Experts of a small language model.
Size: 12 layers, width 256, 50M parameters.
Below are experts of layer 3 (counted from 0) of a mixture-of-experts language model. Rows are named router (the router's row for the expert), gate (a neuron's input weights, with its number), up (a neuron's input weights, with its number) and show model dimensions 0-255. Each number is 500 + 40 x the weight over its row's rms, rounded and kept within 0 to 999. Numbers have three digits each.
Before each expert's rows: a language model's description of what the expert responds to; "gets" lists some tokens that make up at least twice as much of what it gets as of all text. This comes from a sample of Wikipedia text that the model never trained on. Tokens count by the router's weight.

# expert 30
Description: Number words, quantities. Spelled-out numbers and quantity words in running text, like two, three, five, out, all, and number pieces like thir-ty.
gets: " two", "9", " out", "2", " three", "in"
router:497492474466430527507573481512555527539470507494513459525490512471466536485503455537472457483538437555474452454420433450495523487526564536459467463466550456476527495449462534458483503412472517539480476492525471550447446490501459433542510452521455511470460493562471516510488448537524442471498437429558505588490437533571478464465542500440525515442498477534455433515499517510455518512521545499517566541541539474527553442528498561509493600480548514498474550503493552523445473520525436485521514526457520491524508508486512466491502506563556542503549486481515456467440535409465467516427488531476514469472433523488402470450481471554453459509459437491514475544486563447513578600436491549484437560495465529529483538431450510513434464447403473530450523445555519445455545528471493
gate0:494544536531465517483559484508481573523445510494517512406497503490514432520540485503533500540546513577544520498522470477490391588470529489504491423457498542531505506503456506481529568572516479475453465481534442508478459537501562523577512495487517488608565534547502488431473499522422514573614505534517519555518525480527478501506504489450526468499502490510512460430491498518530503505531507544525491477454473447523488499480523436558557516548508429515494441502446509515528519498553470559482499476539568524503470513494516496527450512449541498465470541433446551516454451446433470499460488517438535543527436547625407540537501554494449593573562524566574463490537479526498529542533492505500541526522562478579508516473591504487530514537490448522476472493522601498500467526484552
up0:469511488518455468441491547529534496494583480533471555563553516515482569413515516462504528429490527511488451525522486504514547488471567514568439531493514523412521536495587504494571492513486532510569460443446516609440500536466545573491518409490487467467507452528482525553470526539491499464536442491554553557498454517522507557478444478519496528471488512531544471527557528538472493478564496536469517541438473555583496361487544449591543459602525531517487492498589489511557482463545521524525521486455547504509552559475513450462471539461480512527554494510522534482575586488564525477464555487497541522560411552472538521429491584496455533499527512559510475530463481511474548495506465513487523517474548549540526490510500461478521528506497533502461479443474455478491513521421492
gate1:485507462481480516489454490560530515517459492533502546601497563434455488521506488531535455517548511516445514418504514513554484464463590482535533503476508478456527557536496513552474506460458469532521477498524539514451599537455470471500479546495473522512536524518526515674446545489449485441427479528514539487487500436453495537459480570448570527429531447508459446525503477583543456504529563536532519506472436478527443504446533509456488431525507487508437435490521452476457545508534518509514534423455565451552467519434467501463483500488525466468398590456486541468501449502483521530476563519551568555428467554508442492533472523511509401472508498521597499497512513514534564489430477532550445531538511479508471527475499514520430487480495550492439521514507505476544494474533483
up1:570532479501504442493436475556570540453465548512568548471437484458513510540485444546539466503495476508493498414525441560488474454511528554465468516494561462456561540506511471554517550441507539483476513567529521519454490483495560460516493450440468426477432476511439511527491505510497499563481467502469485413465478457573522577542503482488563539426415539516497544476533476511530454452475584537519592504520480554528420485397435535506433440534479451444452427503568485539449452529492430573491495511507497492518520472473425467457444493497550486443499449506414517504495442476469512490490504434551486568564479552482477506468460519505475476474553498446546505527538523506579551447482510511529473476559506538500432557481479529515482472494519558484466548511495513537477550549519497
gate2:473508497489476521444481561483536434513473530513582461468518479505524478507490477533453500526484440538467511516535488503535495449495467547535521490476484505539440549476552498488467507458534511537507442561493458452493537512435562453453486407408593442547532482488517473457534526502539505536559448482522478582450464539546409496467485486493530476505488497536547528475500460497478511490448523485467428477482481422553501486495571520513508554471482534547432505481531520530498440446526441442459501458568521565512455522520495438495485492510505519443469486456457464572493566405443446585554513497474503585495520445515461523517518473555486506531563504504598403467556541496518488560544451499452476545569418542525442546463503487462531482517482495522488553482485576471551595509504594
up2:538434481510457471497479575479519484556455508488576521478489465542469491506505541463489515488572471493454475439440501524523457473486435555512547487516479417527517514463397507513536580495476495449448513485573442500458481540508535505525493484484554527515471480502537565482432512500494553472574405456506473488494496420468499539449498453425492476476506577530454486480524447474451487534532431503461447516479515451482569484506454441548550476547445472553522508552482609568655494431543513478437477513433492494555499435512573473444528491505547528474486458474540469499512537499507566530560537451465494507497494475467491498516499495464453547531517475548592511506498532532548501517472434499467518541522471480557535458593506460487505518547460577543513501504493485447420512495511567
gate3:506541479425468527489537478453460468531499520498569497450546447498492468491483503513550564468463487433494468521498467518460461515521443498465547495498544504450474531542512487534523529530487410513479476597543575460497511536526511541544491465368487484557566522483550538503488606496536547528560403472466572466488449534533500506455454526447431458476467505509481470527489518546437458472520522527498488433521444427537487546528532449459525520531501458483490435458559509537502557507481455492466494473463512473456531508526498547469541492456489529517486515480437485556518508407520454506613455486522464493455537475524476483458491510488477463557524495492520506522450497519497471499523542521522505538511508408621426449460442489484573499439493517502554591563519555570541518608521511
up3:543528472540556407542544491489485497508520446556513419550453517526507526496473503543531480475527490510461474471488469533573512485469437537527489512419472464460492488544539536499493490482550473449515533526458513512551463485522564515454503461505504418478539537526477571512460461486571530489528438518511575400472551567545458541473441448508477533535513576483516474535513484402531441463498538564528487469480458512528561540468563526527490511449516588470492503546589486524489498443505569474513502454482464499538493500537517526461561552457478462429476457499469419481540476535500475490522562464486584475487527455449567508516425587513528508484465486385495461519521494531463449541456547497479448535506527493570502468484520499479462515453499495447473538518510537496578565622568544
gate4:525438463493434562496505559524539525534506494589440478541491508506472528505476469590489496480487496567468538479525521499502496513518576542554504565424504502518502556530480564478445543476489541437587470539434497575457549498527502499452487457554535519567571522542468599453501542541516503439548496491484518478460471471550426477555478540466541495482525519438475456523518523522498518450541581497501549462488410535433455522469427473489532539483504503533494464497493522509548488399576429572483548545467518483516497583550506507507463517535522547392458507518485514480553556511457447516457528478491526508561512529521419500511501496512460489412471445560519502506535500521500495519478462520477472547595454491493487455512518504517459467422457572488446568533429508484495563524555501
up4:547508511489524492506474515576416440468496526429502472506499443463498465526490479482535490481481495478574497513482468507450463394485513498500470502509519546497435504523498510456496597513546438492502458568517538554546478432403472522567488572568524558518509557563603497571485514581574517569484443453559508498533586535497454468521519482522514513489506576516487509466425491512588559538444412446447508538503527590432500476544542551479508497525473490535519578476517522537515462493577564547533540536416473531498424505487502506493504480532488535533512582450508486515525498469471534518397510524526531478497506439509487524469493495463493541534501550512460491500501489463465495454542454454532556463472511511534492515429499530498538516550553502509598451461494541524457469554467465
gate5:472446538413503499551519559466534509505570544521519470443524553464541444434487505415511533476507520480510494427492434524550427447522539500500480525483417479490477552514465500549482514456519534515462479452511502502494483478457484529454485432435556498494447489524487462492493496409533520500468533479489451459527549479478513576495552515541535485523477516528527552565557474518542563570421465476515540476546559474423551538521494539524389478416575498462468550511479498527533540496507526499491478560483566548569447540521503581497492503394553511518548487460443430533520542500445544557496493532448494504490526509569484501526505482496561467478522539561470513513536469522564472601536508500454575490440481523556478504442530477562500523521445529488514485411567481482571475496520443
up5:518549503512531470490502421452545446467462504549477492475470449521546452514484484484549484452477515573552487493531502522471484482503467563452558483430535543578505500424433526547467470467455542499490558489516492530475493465510463531488530503487558551565482456540548437439543500436433539527483411516505496465520481607605516495438472561498468496528529539455473508501565523470480474513456379444517511519509555520505475490533431508554492515415459473470503541463471466480489519625552523471478467565490503418474520457480477444434511533478489445495534494495473475515508532516527518544583442512557552512474530478486502482556435494463482454521521442531534469470462549468577558568460517551505487465498529446468535470507518518552509502568446505539455551540417486482573541525521474
gate6:493512486513504531419521534469438488534532544498505550404539513398564521565426505462481461431539501471544488460520473464490444492498475615440479468510528498541500465468502440484489523430493507508469543436554523515521487408476418511450492477505485500512538486491497554494528521557531456505540449488402502497503496432479513481528450515446534475434509510493532531439532483505440492536467476439464455503495520448475533445489526500499479514479497376522411549521552534507503530486443513577523508532529521537498488541482514486511485495542466539504493418467475570498572461574467495513461421507532573414478598468554511467510476588528500422455536415476427490515499541509436576557550515521486484526521514463506503476498500475557461514443486508490531554491482516502488471455585509
up6:483557551475489523529431566539453594485486452399509471539523487444515459519537489526398529537498512559489396544509443459469540533500508399590551511496523500543437483604490563477566419546475492490518537572484526454484554502499503549458494433530486463416540489499461515539442422537506458459494524499545509417457480491526446533543445473507588481482448516543490464537491523496490499436491553542501515488543408520477494481505505532468568498496499608461513476502528522467499570567485543459482536485489428494493488515460611538513495457515507478498481517559453546502463529508483442466488526504517533441519514527489483592507526527480491483485490539450455498468563492516520513504471495527461511530470564477466428532461523531497482532465551474431554527546513525528507536534547522
gate7:487464512497586470485484408513510579485496417478560444544534457575521467551541529501442541471490490505645542433513485499493514514553476548479508493555480471558451453429502486549465503511495521524544545558562469509477486509539559508551506511582534570559445497543553542498526487473531533475452507542450491523529473536487485446524542530472488557547487519515469522479499477462510481493529668588488469522438490483478516487432456445461541457454459526506499503610529576499528471507459371455500496541514479488512537447450499516514506524511529447554481505502423553505493538455430495542526438512499543523525492537558550493538492509490513550491513528538473553497515550533535551540531590462462489515534536480489531513490491530525543488545548444486504529520491485501531516529444548
up7:526498471519494536488549531461453472502542511448511485468477519522489492463455501460430551463540545429458524468462491516531501495514512494559493457532501551498438536501441511531544512547471496504425521447513553554645553464592536449512486480386552550506467512432557547492556492446520480490409577564550483540445505528520474519525521475492529572425566542488565501496556543550518425470441403524458559457502538539498564436527485515454503459524561553453502474483474470470532466491520458560537529507553507519486491461517567489422513530480458595530539502496466461509469537476566494487574508453513519510496469449541499480387461527510523432507460499461497453544531490540510508451456488492503480494477433490462512529464453485466504481526447531542495420469496549527478482465521491

# expert 35
Description: Numeric digits, ac/ar pieces. Digits inside table figures, percentages and money amounts, plus inner pieces ac and ar, such as n-ac-elles, veterin-ar-ians, sol-ar.
gets: "0", "5", "9", "8", "3", "2"
router:521572546523429470516522497518523463439491454528550430544525458527546509497444490508508527468515513528479572479503511497558486515499458525484559516581511473503485488583517513527469483431530448471524381466446490486458500534527449534506495446468474469468571491576563505514548491547508503468532405575482483437528511513434457483455532510561484503471520500474454472552483507461443512494523443497484499494545532549459455450542491481569504496453426436514502560531438469601518562545478540488562525448572539567520446526455579551461486574511513556426491517525517429543553548503529482538589505454576474523491516455527491468473463509541530505486528491500427486462473576535466507460471503563475440476421492514526548539496475422422553546523501510459492530529514569510491500509506484
gate1:490554476476480492440531482556555395464444479461450465481525477474578557460537494469546447494484521529480468470422526496507479451456483539561483531592521481496553544564529544494532500432471447465528461390551450484523481557523492573528480449510524513445487498527467503504505442521475446524506565508518439525501571429544483580474489516469517511564494571477461537539547520514497551472507442495495490556492578526497490484559476486496481504461494536517450467467471431482418502501505540552474536500544452536561413554472475522454444499543554563473505496392436511461565470470491406532454521474496504450430529533529494424481516528472462514443531482570496506509484489546546510505468495523475618496532517547461478450572520471472512457559442522481483479454474486537485513511491467
up1:434478564544518519491509501460482635485469432531474496508464468528431531519507562512510445414522482447516499500523467472498526437541503440579498484498504459543513535481402498471497547528527578541482457480477493581443512487509473412457501499481523473465509528554541554499539532495513575544446450531426509453468561458490516498567524479503462558457505527495501512464532457431574519498459489573521496542489549390482448527527527455485452555553577413507454491470515521492549519529511521498572503455465505481479497478488529522509467455514520524572506508499554448528516563499451460515469448490481410516494443569483489506502483499590521452513484568477539505509469465466476452507502514487524439504502504477486448456421511487579492482448456360517447491483515523511541554545534491
gate2:475529482498551513495538575440549446474545463466474480528455540497583478511445473456526506523506514411481562483526510428452488513465472437483509423559490440490456459602482536480535538531505535480458589519546459461464527510566555522465469530503544567471515570508470514539529445521507492584518525513495455496472465515485489467569423493535524534539453480506485515593526486534632481521572507468479500512492515514471470464463555592481452515503501510458496520538491509518473530581519555570472524551537440522484361527517505516492433520535405468495488507433494477567540458496518563530538526472436489519480460513489468570470517490439464475488451516430534519505496512462493483480460483532449541517548516552464471494487531559500563506537467514470446562448520494439487442524512458
up2:487496532473525505472530545418529452470515531461505433496426527481524503524496532484561439538490561533488506550456476460524521523437526461528468474469554511457549541499492517532494473491482467418518584512560467524526451466562512531430503550445499540523468416470438495529530509507460484462481535490472467423555489466497448467563534459518525517583524468557437563547512514537489431505464449463467550459500614481507479504492499410524479515479463420491477485518473491495433479486568471538476453501520425505513433577522620546446481512444487489490529470513471569481570542503477486479471471514476563530491449498495494533442527458482401494578492537472545423541474534495513406448501564451454518485546550565472513506526498452497452546507493508451475496509518453435439478468445491
gate3:539499406494478488511527520402466446485537506497490486511477470540441540470432501383571512469474519534489491449525495526586558539480465515530498520397531494518427450552538499543511509517464489536509497546431504482500546536472502558514490503474528475502514527477533478504527624515455462481525485494445521448466382530521498517484533461439512557542576471468504469510506501530476437545525458358433494512584524478494501463468471478576490482477465524513476501535474526527508527527472512526487497539534496539591564557536513536546492495511489477484465557502514498477504448545548548479527534515531491567491576524454523499500563527534515392533515460585527543538514508471515548521554529550516468474460465570544587495544539496440496540530439544519538531596453529504497522518492496
up3:526543438473464496510537532436505494463519449442457488501496537458455530531475498482518490523479513502513508488535427529490456528490495472484510443429483482567542516508517485545481465554546485495485560483521519506503493532593547468467505452435452405481500420475468471588513437549531543472479441507500457545514484512539593480647479455499501536500512476565543490542479512451467449432469477531499481500547468434588486508500484453485522550453488452503406491467510493567534546587475570531619500487474507444525512509537535450473509508562455469544486384539539510496517481497478465445465579516440493477429419478554493487456521532474484458479528554454493529528515496485483439428535553493525412497538522526508468446545540488457489565432524505522453494513505519522493526509488560
gate4:491587442478502461489438468452495441525414488497528410502442469508513495472449449527542519498492543547486509553430519560492578512425561507520470608498451528492505552484450508469556471513528520498577457540499443479535540459457517527567501505478469498554526496516570510449567496432533502519528462572516463570484509529463466526453543473555496469496539483477493483488520479493510444505544493513535512505454505544547533440542502536409540441527545470532507530534511536487461461477470498481503468496471504454531474485494504494480568509499481481479460530451515505498531390543533546464564576434544518456464532536561491527589597533526555531496460447535475514472603510510474555395480439471510463491485541516441577489553477531478553467489534480493555468462459415481487467462508553
up4:437501519534519491523509564416472445538477509505526585510450532505488487514448538558569446499500455484582523539469555482559477473461516440505445537483448493471563492534505539504531550552451487479525550515533501462550518522521476548477495478448520417472506469426476570540518487499474435575543437527471497458495553471491514512433529494544507521517539473556503512583516490483533531562530419435468506462523543516547503497605576471533499521554539513433446461544471488490614553510524472537509480488491556505522453473427506501529468469446465442527500513467514546513493489531475519487552549513529468541468544494477457481501590498561499513547479507449557429480450499414513517377501536527501471547439557524491499432476521452558490538606486558505527489551505502509477450475560515
gate5:523448462486483521444547501515549545532495496499524609496499489603510526551529500478499495465560513506603442470465516506481549492496461494489486512511484456493525475492549529461506517508435506512545499491506516526478551494494564511496491514508519544560502589459521517460488546500464467420394553505480468472489510482528460540507552531578528544495551475453498540501526482530456448526522560500497449482475456593554517554508470469438470475470494471505461531481484511526449439368498503444502508463499531498526487566536523491552552509549456451547500481554517492512521510521539499477605467475408509518486522393424463409526567540509553506509435534550581554545449500498558518517511543517568496512568479495551483592442491485494503486554513524483503452527553430447539487423577501
up5:441483471550446537510561514581468459559479481452554495489518508505531482503516553485576472512496445509557405503490518530516562494506475455504570502470429500496522519493527552483514461501429551486503531510503514521479563468466457494525499471489528539556506512520544470533515558518477462556420529513414478456517507546461489528545475498612488523505480522490461533502532448510504494534507642485518527453535452587523508528538481513492451509483533514454460573486456517476398488447558561465485480473473446434536502512519470443536471514529474453521539580573515482554520434521496482491541502498405506534475552516437457478445558465502535499475510487522487600438421520484544409544493494463572457476548499559463502539482454497494431484456547543439458477500519461398502494476545505
gate6:494461499477469492477464482493469493521441485492573595473478535489506486483508560502521513441510584519536488491566555432478464551495481469452481448540360489607491537556565606555542526428535501521518490442586492522489460453440522543501485471498444491502565430479543504529506523544472517484510500457487504505486453489440486500544527461543557490469557414513525502549540439538450455510506492532487471543482546503558590463489465448501494506549484495504456447548439472502573557483509530537496508467489490510453460480490553527462454499534546524456505505461498553478571474554485454400472484562509522484423540426453462528461512493484507506538495496527541481499472516517495541372540468547486539454470477447500559474433564505517483524484561536487492445506608524512506487504523479
up6:503515489578476495518467510403559444515440413485466539538484515496513500506449525491490491484560532500423470482485523471509495530534489574526517517441508455549434431476492468539519468532552478478473484445495500535471481471438511512448513538465529476552515437445494478407582463472500512435535354538439412512542438526502465526503492482527445471548480511460538463520521494494483459490521488486436456509513491462592489552524509449465558479493515484485538502503477399544460493510538531539490431506556466537545503544538549462511481532571457471470535473553496479478542490518463445488484517405522554520452526493481511523516445469503537431502522477519557554493412541562624543561493541475459440520561519496498502496521536453463519510543553514569475532454602483458526474515513520
gate7:438530576578469472526530484485480524574515577543489470504452518519587452498499548455431515543556463562452490488535545469472491449499421525530518398535497497477533470569515543430447531482555464479531527467470512462573453430417515464530490538535540516557458504497512577531512529436559454514451427558518527453495467462464552531570531543534497527524498476428486573512505504545567567496522475451534534488496527460536496499551552553531516459491540499543504540473542502467447548446516471593550563426539475573550449518517457539522554524479525496493493498511546529525462522490464432481478520496504526509540495515452526510487519496430446486501490513423448561468485456519531533460584458545541531503466507458519467514531511479484513541500510575427515455552478458469588507493444502
up7:438523445459497490431434477476562480442462469574393569541445554523527414545533504465505542533469489522407543488487462501437469556550487496477482512469433492364448527491571521467497536530483513556496507476491571468499476464482471459415495503501506579473555456506492458444505508524494532524556461481498469510519490474528497470486561492492458470496517490483502489473522521540449548451500544451496411480491487511443448464460486411512588538531491444457497471484586507482511512484491528471499494485418510558564491462528470452488486580470468469486499511473481404522505517519534550490555504470485525494527475473502473470483474547503511509503521456590590480510447512497498495499555555466503460510497530593412492471496497512494444519448412594491524475454493453510496461550436431
gate8:475558612417484523450476482417529502489517526553473458491502474471546551535452544537595593451450484479511569429538522560516508478486559494573481567529514494539531516504506486501543529479488503508515554551486491531435482497439398481533490436473520540476437478500490473539504461455418529447514491511508529482516488483520486473526494485458609558484518464559471487589485477454408516542560496513451440515520488487483504561545518460514529566465539473495447546497458545558513487497484469524518508492486465547638444514468545495508571515488487471463521490482568482554518547528491488536547470520506520535466468523498476515456466470491549508516542534585503532515476534474486508520513579517558491539504502525484477487511424467573511540444387572496508577507561518487487538529458442
up8:519503500476431491537531478475463548447475509479500530410514464547494479475487535469577518470460531557486447459472508487472548556523498512505510556583528457504466508466426507428469557450497518509529482517493538463521445526500459540529503498475531527486506482475549523531458522543466424478468503513417434545519541529542430549504542437480567555446498535475511470517477488503523490460577540567451543498439538538468544549512505455468510518448510539530479523483469460434473522433552575571539511519483494525554526490528488507514595488490484526485536458517575534520495510437564459626578499476453431454492580477469519428490499505501552563501472571515532480518526461527484445517486495429508528466454495461540428502534507546517495515536547560444418462525527523475503560509370430

# expert 23
Description: Year digits. Digits inside years and dates, especially the third digit after 19 or 18, such as 19-8-0, 18-7-8, 201-4.
gets: "9", "8", "0", "7", "6", "1"
router:526439525497458529476500490448564484472539506492485529490520455518469494482492588558457477458389558520487486476517547463554524585502486452525416538431532545544504447567519451530505498526447502538492422484516535580560537466445501462540496415466451560487506576490508494566536468485519534478455503499510462508534481483490549531482557534441485509478519412449437538526456531495424533442568486536483517428478497483464537497463437561483498522491413482526505498546465557484488548499429473524512535471485513450506524526545572450471546500488595511496527460549454518555489593446464489481522456546505464490528537457553402506495482508489515473555525556492512519471490582556474468466506546462494532558481526518522425420478475523546512532479539563470449497545496514431450473435529467
gate0:536558522492604597507510491450466502437514512526432572556416501507478574489511500486579466492476502500471523570560571539533429480505444502523456528434587526457464508502483435489473498482491469482483491543491538499511559501506536493476496470559509596453484503483435400539473549496499520440582509454493513587517600530481529432541472534586515468546514432463466522508498517507542478520524543510482539509471511543573440557518538466453564450555557516461535540459533451514471472493521493488537464484473453518406576535462549434498517498481524541550519488514477515468504493518469512499510488520473565488562528487526480452527472490571459443495446529533511480502581502468476431474512513478535568445479514475458509541533465503504598462510487473588523555469552508509473529530479489
up0:491562463516482523508522546428464506485483570495492495510500494517465547522486517484506507481491485483508470513514566476565487451541489490447517432583568490449451549464507401537530507481525480514496510527474515496462520492426563477423491543546549443558471485562527417488526517486480517516542509484451500398502529565446470550477525535565533477459523473539608518504554522538526515506493465489447523524578476575513447445554449464489497505571495548462492514489528413551516473455526582506497487470504485564342531533500534483503486570549494483540461562466554435514561439544499531524482498504441553440480533442449476485528569582512504463532517479541494534471575553520533508475491416518479446452492418530512561470550523485524509450513445497495500424511539485506497497501501524
gate1:518519485539492521527530553596525499458500529490488536428410465526573481502467448562550547484468563470507489533585473504552499505542456488489539502440486532518462496434516501507490509509445504459439500445476459489477543528511453467552487394458466433490546529494472487553513544496474518518493520502517563535471557527445500498542519559440481494522510458421449596535459486606505457483500637532486560466486436476524431478487479526575539527536541459462516492464490532451519526522544502504483504509504540478408488452534495476481487521536487510424476504495576533535596490553507500499546514427453537443532519424521521468531474520541472559512537554476500486576401485487443578479494510492563530500527524510555586533471523524504524492572409511522450488509467479456512511480513508
up1:499462513605491500561483484570535470511464504494557535473444512460534463510496450523536484442479544442490542551544480529495466502491545495496480497388574527510428501469456450515470495492535510448482461516423486490523504503411508466480510483490446544486501506544470486524526516535535573583479539493577503565512497494495554501535579530484489367506505497431468549564468503496535477525524585486488508491556537454524471493485478520535462527509489475434496468525510535516449493512590542444495478504527558547450498549533550565470544525481502501474490488544429520494548458553538470422516564443480557440504454460532571522520583473475524632500505497464488481518398516528444558528468459527493520521480548475525469556460565518492506483556480480593477510544524484418516552494464482
gate2:532404573492502500514535389486506468486452447481457494469496386500472489479509496440496500450515477464495522399461444514492464586517559465568506421484509549519458539516479518497441530491446448484456542440563525450491501482578572461443482551477556469499494462580524496429514521512483558474509481475562503391507456492545507577479526494525485503576462581498513433508472507500513457568521485558505438535477535489561431485470425527460577497509506457548507483475537484483567575547505453545448557455422529464492461538552539543468504469498525525548520505499528507441524532508460499543514453547493515546496505514489479456545448503466478529538556525507481477515547463488467495526417461497535532465505469512490485492477498467424423524528458487497511521516518477439468591517427497
up2:477498523445478529514510477443487459538525469502493429527464558539487578537453464488510568595532540549504461541474536452478630496458452457422484503560495492417494535482547494538614524448580509494472581532434492528551511530413467510504517514536506504562462546454521517480492475433524497517453431551470487491486534473514506515475513551513472443462534421542522461536578516487515527479448510462500539455557544529464512497569430463466498510480480511506468551478470477487504542452534448454482461479583516467460520471481456524510518534496455493510478457518485409603467448502522512499452468456482502424497468487503492459532494436493487548516419433465532499461457582480522470489513527530494470464542494461557493523571535530521571499459485561548496525506500471601514475423514455
gate3:528461505558540500535539485507520455501474468489465481498516508561564484539515542463511494475465550508504500430517588461554499527417560478542475554563583499457441451507530549507556468503544490516536458500444485498518515463485397555497506485493537506509507459528525481587560563494439554415509548542534536541477559451581555487490541533529466436520492446520434519493567587431470505506483542497497458558496403515427496523528538501516473499457584520453520485469538528455504466480491514516456391516501492492481492545468521461529523538568460522473535471476524484527565579488554448471548621477544510496507532523581469441519518523452462501540515529458593476490468521503494522572543531486528484576454466457481471484539490458500527461478504484468431478496496554573469537457497514
up3:481480522518518536514455544554477534595553579496519483523497526512521484495513518522399541467512493512504463524432512465560542548488540463605542506578463506429423499552545510497508446489537488510568521574473522521496463537493545515434495516393479523543513536471454538449491449431482479515465490475475454490579453479407506566513509483450553506543495549513532441540527556506548541464484423450449528455525500505483491488500572508484546507451459541543527537505489492513528608513554518570478480429490484473515541427493581518542494466559463454538519491465470489486524510558563455494515519544476500478557581540573548499462491479473419512545482487509600540485480551500547438559488518494456504498504519531464478506461516527557415410450468550515492472490522514515457475543507506
gate4:439469464447547492508471565428541557443525532503474504474527456439531530493531477533452463432434492418544472518471570486550481514557503465535519476466591528468495590466492501460551486564462515442503466450463520512533500523501525459531496468472506460422491503489475602472511491553461456490555478521516482482419500488621465410502529472469494497525552582543471459478496482447443486472533481521476487463425431441467545484478472480473495505536490488578485473519480505465550514515528528516553488509498564551515489556515489462510594557536522435466460522485542509443410435492464526466487511569494463511423504513427524512543522509512538547512485501502491528438541479530483546417493448567547505489513504456505487522500429516466472548509537443565499511516515426509472568583473574
up4:481500505475438470502530444499451506542550457521517539424495479458493513486541574434536506558503487575417463520539445561451499398505540482462502478475409495479475512499474486514433526489517470507547518480508450478551550523486515557506519508536467535536562525480482439530512481471557539495430497523498480552532489545453483597427508440535523489415486403493524514485551494532537474486538445544530475536415578512505456503483519467590472447468533476454487487470526467523481483471507504489497508497529491498532486495526470574508435452456460512513555492524482524509499548551542475509510452398511506490541532510543554525515489519479493536544534539493496556443533524507569500602507507459453540522531421552430432461511491457601461369520537518450552506492501525480502426440556468
gate5:426492577480498480490499406583490563494422483492496461374506504469428495541494502545451509484528507458511579538507495482463531462511541531561474446502560494497533427521454446472502476494526552510484518562528569542554468449418470531550493501435457500526520497477504442496442495515510556593452516477470427546504482443506536511504547500442490408516518496454539467561486512448475482532413493493532519505570521499546485471483504509581468560452461494535477490537585577492527504476517490530507488485546472437560513474426490500553476460475569523554506585533457520532553529535583482505495509499470447504501461420576455517487438536519555508483473485548514438476498486513513532507487470476552458483507463571506490449509554505487454536508502450491461557562474519477580487534582482
up5:528454477495448455518482426583516558455410512505501482466510482464449454476568564606479543466492497473479559535547507508496492495543554470532443409490551535554500483502498467454535519453526518526480550463494529508483461471498425523564501468477540545490536545495533498516462486497523544545527464452468450589493512472582513443476509546531499431567587490467515564474398577519482438489434476543557522468498532460558425475474515528480461533456526514480506488563534492545473459474447544474500504520521484438527520472446500469543523419420549508513472548498451507495516525489580459424561557525438509509456452437468465540471462499423517478471422495555585518528437512479485485495481505515490506516505511511483544502496571560563474495473530482465476543473499519449513476577537431
gate6:533542517458519495469522515464492425458472499427468511516470431459496473549542521467430499462467551480439449500564525448489501490544479506488530543475429512530494502484439539541497438520522525522442568495522474506451556537539562534442507418437473454515531495478537531432454457495508509489407490501502476420425499487454485574502520434472509509474574515475504437478500453540483486433491498514528532588458494479555444556520550488512487514481523554494492480481564450574535515473506487418528490486543506452482485459569541433460432493432417524440543522490592516539517489468453534539469529476419502487541508435555515456486530532484484492533558555580476489534432505581440554488435455505511470520509541499515503535505492526574582509578485476525458493459506556467449487463547451
up6:463411469498482517478455522506482426507510524451528550483482469529481480520519492512473484475485574461439451525563446527498485529455472507521489586462510509468453497457480499525467446560484459496487530537405406513449507525550480506466524399447392528561563523543511487478526519438504494493510511527525469463441486502495544531467439431452476551519553517497521481489472440472480475459517463462446596523483493524489553503482567492500469523468515606494496456508552473507514560475504514426525466407508499478492524530548561432517491497411452500402474495544550496531492486432495552455583583567374485487474447464483510452482530528521496513505517495583513465480430503522453483484499468462527469575549506432471462457487511507495542522551451481530441531441534510490478475484551535
gate7:445485511542473422518541490406547482446493443504514543443428497490565503533498426513462528491481496496472484548543520458480523488456479557542531433442495480447554499558474491526524519470481501501481473442496478511538472436511454565487516484507504510404530511432474505481443506500546515459524484535503437580489465533507421500521437489492452469496476527432527448534507539441532549486504479484539485535585489552465498503527442471457505496445552572468481568484404498480452625492499437511534460519534437455434409501438551505454488509468456520582533448458547447480517467474537495416466524532515548494501457523467457411435505514406481483506459570534506500530469484493548465551451503507517456460508534447519419447525460564518571482513548477510455526523496553485460494486503487
up7:473521475479461485524499471394506508496520481549484519493503496518526488520560474459458538522494524499517446492469537534530523465469487483530532466430515566579465506543520517533495496458506499491522495423440500477519425411536506552517513470535544541431539460438414532420533512460529501487492470486463526504535440495440438561529528529522457534572494525497471477572465510503518541496511515498548519528444525515406552535492438442541486497524525505486472551445468493579560619550538454408487444492453433446481486481484571484559518497545485518556536471415521465423453515466526493479505529551470503471500566499473504535439435531428473487509434580498457470511486471440521528560514480493504540463527442455474474422548426476521434513417521458449498507553536562524426516485512482